{"num_hidden_layers": 14, "hidden_size": 320, "experts_per_token": 2, "d_shared_expert": 0, "moe_layers": [1, 2, 3, 4, 5, 6, 7, 8, 9, 10, 11, 12, 13], "normalize_top_k": true, "routed_scale": 1.41, "balance_bias": false, "init_std_router": 0.00877, "vocab_size": 18069, "tie_word_embeddings": false, "batch_tokens": [65536, 131072, 262144], "dataset": "wikipedia_en"}
Below are experts of layer 11 (counted from 0) of a mixture-of-experts language model. Rows are named router (the router's row for the expert) and show model dimensions 0-159. Each number is 500 + 40 x the weight over its row's rms, rounded and kept within 0 to 999. Numbers have three digits each.
After each expert's rows: a language model's description of what the expert responds to. This comes from a sample of Wikipedia text that the model never trained on.

# expert 3
router:483478520538480499486478511529555479555550439539493518543492505569463450535508435484401501536468510526632477546478436523475566508484491466523557448458473456498483567512487483418466542521457503530520463458558504466485591486449473460549469466514528536488452425520511528482456536460488494422586521476468480483587439460502507448559535500478486556505454516506453544493477520521456487563459544475494568412539451507473516478537587465499471446535455464476559590512525491489468475544549525
It responds to: Non-Latin bytes, stray words. Raw byte pieces of Chinese, Japanese, Hebrew or Cyrillic script, plus scattered English words like In, first, such, to.

# expert 7
router:469478528516470483503523548515531465581524451469416521491443544520489489493491477499418524531476548490531467532512483558479576497497468434522529468436510489540447529491475446463512529479506593549500446466487499473449504554504534477472502459491469507540491518556508486507409518531543526439536523571545498559531513432508518583475503522431470485452522575557461542552525495461459518501444514535438554487538518519465532554458520425528508467536457483447515514594509417439467540512567501
It responds to: Determiners and hyphens. Articles, possessives and joining tokens before a noun phrase, such as the, his, their, and, and compound hyphens like Gado-gado.

# expert 9
router:483500560535525499500546555502492502544540423507458482548497546507452427531471538514408472554464550463559524536524403591486528457437498495547492479457523469483539539539529442422447474466574466536497476504523491399496504492518471587520466479528506480471438477595504504508473505522591485464522523536525495442622473486570513504482539519512504594507497535496477550570439514580496515507486500480509539496589501535489546513483501452491509432537428488524496557480489505442470525540531586
It responds to: Phrase-ending nouns, commas. Commas after dates and phrases, and nouns ending a phrase before a preposition, such as days, hours, service, headquarters.

# expert 19
router:503518510524564421496448451490529468538595448513510461579528461495535496507480466533428470527519496486591466564530459551505528486506502441528575512507497468522499534555463416424494421504458513572537439496517510469446505484478467481488475502503490484517480485539539494445434500508549528437489488516523504511617479404494497608501534504472484475482418482549546483496471503541500502500497571422494515460495506526535530535476550406536506386506479475511540584517538501425493559515505521
It responds to: Brackets, symbols, foreign script. Opening parentheses, commas, colons, math markup like { and \, digits in tables, and non-Latin characters in foreign-language text.

# expert 29
router:482501514538453497467511502480499506559528488475519491509531492503482479540510453475441545518474529517548499563451404545476542525483413506528558501455509458528437486505516379458520416517526485556482420502477502394469501525493513499494486501559478476480505490517504493466487531504509544418509507507488470495527463495470555525456538507520495530507536589510499493532506573515507572498489600480479555452622508493510510529503558451554492436521463494489544562462511539492498505545523564
It responds to: Table cells and headers. Cell contents in wiki tables: blank cells, numbers and scores, and column headers like Votes, Candidate, Apps, Score, MF, FW.

# expert 26
router:473533530593521500503541529484507494504463472497473473533528485546418523525479438510394448555483552524544473537533487564488522524445485454531483486495573548460456486517512445456504418476539596547513441437583453511498577501485557534515488478519477554467440453581537486518472513542579510451524516545485550396535495465480544553565552507413523557533575527512445488535488502507451527537490522439505538463551504554482500556554528440505461470527461478538584546552493504516504494537546565
It responds to: Possessive apostrophes, name starts. The apostrophe in possessive 's after names (Parma's, Allah's) and opening syllables of names such as Mar, Bar, Car, Dam.

# expert 21
router:458558507546503460447526461515515529502521450535509501507490478533470458502450470425390519469510526455588526561541511588428554470482541424495507438406542438579424501557491421495498468512477481501447457488541482473492527467505488511519503488535486500513499524541498437512535457467511513495558538549509517489601545442570443515529529513475467514506457550576472566468483493493482511542456549466456541549565466498480512531475528441527482458489458468521588510511488522515458563501562494
It responds to: Subjects and auxiliary verbs. Auxiliary verbs and subject pronouns in narrative prose, such as was, were, is, He, who, which.

# expert 4
router:492505508548478448516501522538547546551514461468481460590525512507483466569492433541448477517483551436534410585467502530425486484469474502522529488482489457494458565538488481472469511442508498525447439535503471420487503501507496536533469489527435453467428493571523445515446467553546567496495490550514452449534483459533463510506539545493476580439491467476472520516518578534448563528456515486504564436623510490429589576470534466496482489522476420491487535516545496577464527517520447
It responds to: Mid-length word stems. Opening or inner stems of longer content words, often in titles, lists and technical text, such as pun, simul, Stor(ies), teach(ers).

# expert 5
router:504472477490454505525487476508477516496566475559473455537430488516501542458480495531406501481481524481551499573513443530484532492498475468516512477505448533482410542481477506443473502464512526522515455546482473496526505548547553497521490533573469557454446460539554482556486522570542524423516508475525516484587472442563526581528459534484497563429448480515484550509473530534560490459458512463477577497539490547524523517537566423599561425486446445475559613519510512505470542550551566
It responds to: Roles and list separators. Job titles and roles before names, like Minister, director, guard, plus separators in name lists and tables such as commas, pipes and colons.

# expert 15
router:479475503530472422473543496536592483581550375537438499508485488513492514538539475507424476498453538452601448576527500563393578512406516482504513500491459479531542493554522421411533451464538578525516484508513484449486554517537479454479465446516530498527489459511530504505433522516568539451504540474489493427569524422566510550484522485511475499484585565539435556507500532511488562485489466524460483432566529469422470544425561459564486477554508470511509541520519573447484536475534538
It responds to: Numeric punctuation and separators. Punctuation between or around numbers in tables and data, such as commas in 18,343, minus signs, colons, parentheses, table pipes.

# expert 0
router:481525486556501470460487532530506495529525455565462507562482459488505518492444437508495505511515516467557447541539487529476526500495459512514554521449487519481517547568490508463490496520588422590527446451592474472508543503529463523537486524541495520514437497550514448519433496490509503405584508488525468491605509458480466588519516524503501538446499501540478548473561535584461484518465536437481556482646501549494525532441514442535445445581475475513495545496484545482465535485481534
It responds to: Name-ending institution words. Final word pieces of multiword proper names for institutions, events and places, such as University, City, Festival, Park, Fringe.

# expert 14
router:498486484532502497456541446498524536516528438498474484576563491484430459551466492534416475501553466473563491498486470558501526568527473443491541532515522510556493558569517465474484413530548503562443503459487535486516562446494516574543445494549477484445521535560536494476481540496558516431506518529549541435548526418506542564515521538498452481477486552469430474527517557507508490498473512497547619451545485499495533551451554422520434454505466445451541581539539517513459538542574554
It responds to: Purpose to and verbs. Infinitive to after passive verbs (constructed to protect), modals and participles such as could, composed, taken, plus Binomial in taxonomy lists.

# expert 30
router:482480481567501512463461509540546525520595425470468467500463533507394485576513438519497535484495575460568500515539475575485537498521483483519540467428525446485482553522499481422511466492518544528581530530529584400500555536493455500528476537571486545522482534582519505551526542529518495462524504518528512459528487494538517525526522500439501531518455538562442514528469533530506503485419529513431562505554516522533468514452508442609536470520519487498477526538557500507424569523578471
It responds to: Place name beginnings. First pieces of place names after in or of, such as Spring(field), West, New, Bel, Delray, Wallonia.

# expert 16
router:493494523511462466490445510497498459535516493477430464488519503525529510488470434499441482528510481503538474484538424530519566471449449450535577428508436464501492509527530450435502455452542513525498491504517487495506555476512514526515501497491487482515475566618500492513452488481589573417517513590505519409500475491497508482490505533547496497460479555571503524499505544548451511498461526480461500457676488522455499542411533469546516404488476459486522506568487479468417455513483516
It responds to: Word-ending suffixes. Final pieces of words completing a stem, such as -ation, -an, -ing, -ers, plus whole role nouns like politician, player.

# expert 25
router:506533525504501512490408490506543499526586453508507491535496505530484507535515494580407508510526565465580558563532572522474502500429510492573554477521478451519479534558491434465525478535567461501499461504536445451535563510483508529486500477505519474453436513616522510492461528517516540417508488498530481503513481482524458560526518458453476557446471554534457570548440503518499536496457565485475547474586473507483549528499545457528500432531416446562524555465535493505507533516590512
It responds to: Head nouns before verbs. Noun-phrase heads or subject pronouns just before a verb or of, such as city, system, missile, airport, It, This.

# expert 28
router:495489531542551550493502509513509489570596460490502447533480555473538468559502429516468528464566561532591537508461495540451523478453481464532564477587501456449457526547506476403455434454532529507502418478529488469499567496556490559437433535552490483437482456627487482502534546480565495483521543499560526465515511441516511535530508477503473529451576577532481506530408502561490562499486567539491547463572488523547504552483510440519509471525446438515522558488554522482490479506504502
It responds to: Quantifiers and modifiers. Articles, numbers and adjectives that open a noun phrase inside prose, such as a, several, many, one, diverse, local.

# expert 11
router:445523512513444472457470548518473483495557415513457486617454464457485492557487419532442497483491513477548492580485540502454542515469424489605570530494500477549452546511465442419516474499467504601510475491552489444459534520541475554516445477568449473498512516555459450534472497449572521465530523536493509512501476445514534534535549489458497544510530577440484518544552536559470550466477526493470541473542506520473506541427504435520448441556506458520500536508531492475455478484483551
It responds to: Sentence and section boundaries. Full stops, line breaks and == heading markers that end a sentence or open a new section, e.g. ==History==, ). and ".

# expert 27
router:457509482555543470504472443457500478555552443504533510562542593504530508471495477535410517475464498456501441556503418518499513557524479454545546447460505471508435519563457449510452380412459498512478462499504443511496506462477450509493499505489524497486444500501541510520434522537509493509505522517494491468557492459531482564512532466519466507452504593486495516505447573507481529509468521529523519508612497496522532510511501437509513397493458517526481543467551545493530574586497596
It responds to: Foreign surname pieces. Middle or starting word pieces of non-English personal names, especially Slavic and Germanic, such as Kok, Vel, Sch, berg, itz.

# expert 13
router:444524471560502493452452519491554517552505436464447440500452552512487472526504502493462538489518536508598432554517386545451497506473515434531515469476508461610450526526459431477479464498492510636467514493536498479478574530513536555518513489509449459522450462579512501475409559473487507442509540605522532450505489450482533578539531452431486548473551524522488488516545491509463518503482541520500535508551454500466545528455540455549483473473465429528403554487514490539469479517534533
It responds to: Given names and list starts. First names and name prefixes that open a person's name in lists, tables and credits, such as John, Kyle, Mc, Anthony.

# expert 18
router:452469500542439504484543518513515533529555466487523483479474483522465505484524482517481572548516544451645474554498475501473559524447514483554501504514471493496462515545513483460556468452521532534497431464499491443499559509532534527536518531572512514446527518550531511474532545554561544462579492506512454430575479448557462522447535504529523519455517450469503517553472565517542512495491539438513536469550519466538566530487542410474477417596435431516496596518488430497456496478498483
It responds to: Initial capital letters. Single capital letters starting abbreviations, codes or names, such as U.S., A. Carraro, TRPV4, DotNetNuke.

# expert 20
router:476534509518505482457421511524474477518538453515475439506463481547483454502523471523443526448498520495534445517546469569485506512518542448509533495514456555498446526484487439450474478482545502564521454492576495437535576529499529574522482485565512440526509490522451509483433516548546524469522547527503502430481502475537540503516503505496440552481482562457447458499552511527507465449498503465459577543634450523457539547515453470541485430522484446511526561521520539440509467585518494
It responds to: Mid-word and short words. Word pieces inside or at the end of common words, like read in spreads, under in plundered, plus season, year, round and However.

# expert 23
router:467468438553523482489486508493473517555588483499501491612482480515497520501493436466477512545498560430530490547480452514501511459481515478502521509481481517508408573494547430460526456490585540597550500456526493452474508420539509558456539514543544510460434468554518493506456536501486535447541493510550499470455494428486507599501559499499472560484547524482447528535491525574475543444488534523514591478565501538494531529465504484545483420573427440483556614552581489520469556497589546
It responds to: Sports event names. Year endings and capitalized adjectives naming competitions or organizations, like 2012 Summer Olympics, UEFA, United, Premier, plus the before titles.

# expert 1
router:478467508478509432489482526483519482549546510482476444554462520480509428497513525532511575542539561474584567579476503521391538455451427479531516507477514469514508461530433423407502517498615555525452526465498478481493541528516503553492478474523492501523477522528530474464415496420510520485542438524520522515524465482512555524499481461526518546545473599499482610504498550505551501504437519507536506496572474491491519535462572438505485463507433415531517544473521459477529510523554560
It responds to: Word-initial consonant fragments. Short opening pieces of common lowercase words after articles or conjunctions, such as br(acketed), dis, ch(iefs), ph(ase).

# expert 2
router:493533495582538504503469452476466529556606479485492469535462485545441523528511479474433461541510525482571471582474482515494541550471365488526519474535487456473501526483469455474470488551511593528489494475498515485460522581544447448489500534534445501484417489581548468500449482504528521428487501471508465475585513481493509514486537492479445548454493509521480490523464561552463457496475534439489534436599491467488542554535555481495513416560446463512500590510538533483467508532544478
It responds to: Infobox field labels. Field names and section headings in infoboxes and lists, often after a dash or ==, such as Born, Personal details, Genus, See also.

# expert 24
router:513464502532534487517526513501479487570561454466467487552529516504464514498502498525472527480502543495585519548494359559489519534453480498570503410514547507465466538556489385440507458496544517569538450475527461498523498525465495544442489465512467488473485463550508497539463518465534506465531512525511514431523457485548513552499537508498522539452480533486429534547480528543513543514428524474470552552578460526489560552489538406502485485553451477517456546491521546477476551495528523
It responds to: Prepositions and main verbs. Prepositions, conjunctions and main verbs linking clauses in biography prose, such as of, after, during, when, released, into.

# expert 10
router:433515487544491516528509540485487488519519478527457474531518540531446499514503467506429582546500530475525517558532469545523534494479483492516557435526462498558475536501487476466532437495518501510468511518503459467510582484457480526515517515554473538496383478554546443449473514456539458481552529494501486476594496453515548527582543469484523537500517516503513527514506579547533516505459501491463525490533470525541557516451586420551451469595480492501515586584485430482451503521537571
It responds to: Sentence-final punctuation. Periods, colons, pipes and closing brackets that end sentences, headings or table rows, usually just before a line break.

# expert 22
router:468487490525485465466480492515510507556528450475551508478470545489467488508492403532446501563510500480524416575501482602462570507472488463552517443493512465538455496498524438518497505451560519534449449453490497433516502512472500544498517518543486511483460463567584502486478490514486471460500538553489481436550469410521512590485542472455441556450520561486419516548446502540476495471459543510457593467549484508513482571443552484492534496506496425478470578533542484553479553518555497
It responds to: Proper-name fragments. Inner and initial pieces of unfamiliar names, brands, places and taxa, such as pal(om)ar, Sk(af)ish, Kund(ud)o, Reg(gae).

# expert 8
router:495574508536539403508488465454580485512535486488487507506483506505527526481469481500419537562525501503512478547513392554479530550470480481525521486527539501491503518554519421487455526423465414523467482494530502470531555479511483549434530497525444515506519508586503512451404538519502459403509490557518483476558481464505551516488510480505506544459457536541402493553601531546509530539455496487464564529579455497505510535414548487499541436506484450506525527529486458529484528551491491
It responds to: Dates and place prepositions. Month names in dates and the preposition in or In before years or places, as in in 1969, born August 12, In 1826.

# expert 31
router:434480539506452432490464514487482473555600549516506485578525493514486500510527404496485493508498530505576511549477483545453579521531461490496487486541477496551432514504512406446440511481521538513533480493550502457429522509538540493551444515546496505516458488509556506519504549515582565461459505549477463416587467486509486534576483547453516445441454533550529497484542582525489494523433517552511526524558482528493548517498535412508538470560442497530555532548491563483464507543481498
It responds to: Table cell separators. Pipe separators between cells in sports, election and astronomy tables, plus table labels like UTC, JPL, MPC.

# expert 17
router:476498504511480524523516482423519463491544508512529513468482476568453461467474453539431558555437532409597461529474489497419473524524454463575555474551525467480512510564491436479516481511512520531466484499503522458501566448576459538473494542530456486489458450543469434494479508491531576426460425520482493447566491521534530531547518484467538516497568550544458535557531560573455504506447562516480511500535505482440485547443504448517475454535497512508554505502470479518452514553553521
It responds to: Year first digits. The first three digits of a year such as 200, 201, 198 after in, a dash or a table pipe, plus decimal points in numbers.

# expert 6
router:462490462522459562573513511528508562552500450580506463505470503539485546523487427500502542501446515441566433546497437552459526482486468542496476425494499470503445537479515429469436495451499503548511426489500440459545495489499431469464466449539469530437476494532485457474432503513614572507501481527512483497546528527543552533476537544450386541478458578505461509571469568572506534514430552498536535504593505492537531492469537457575546499548483489491572575549478475520508557545533503
It responds to: Infobox list dashes. Line-initial list dashes and bullets in infobox fields like Founded:, Family:, Born:, plus sentence-final periods and coordinate marks.

# expert 12
router:462546472499505492490465483489495514520588439499461421590519488491490475493518436463442532507509521467636484572512443558525591481462504423488566474479522464496486549534520450481508470467489534537532440498513470505535633477505534549463501559521464549507498531564493502447463506483567552454503545573580495450576504439535526569463465471439491543460489513500471534540472559554508479495520472493493530509627461510461519487479559507499504427557467457483505565540455480453470508482518542
It responds to: Digits in numbers. Single digits and short number pieces in tables, times, scores and coordinates, such as 3:03, 46°16′, 5,272.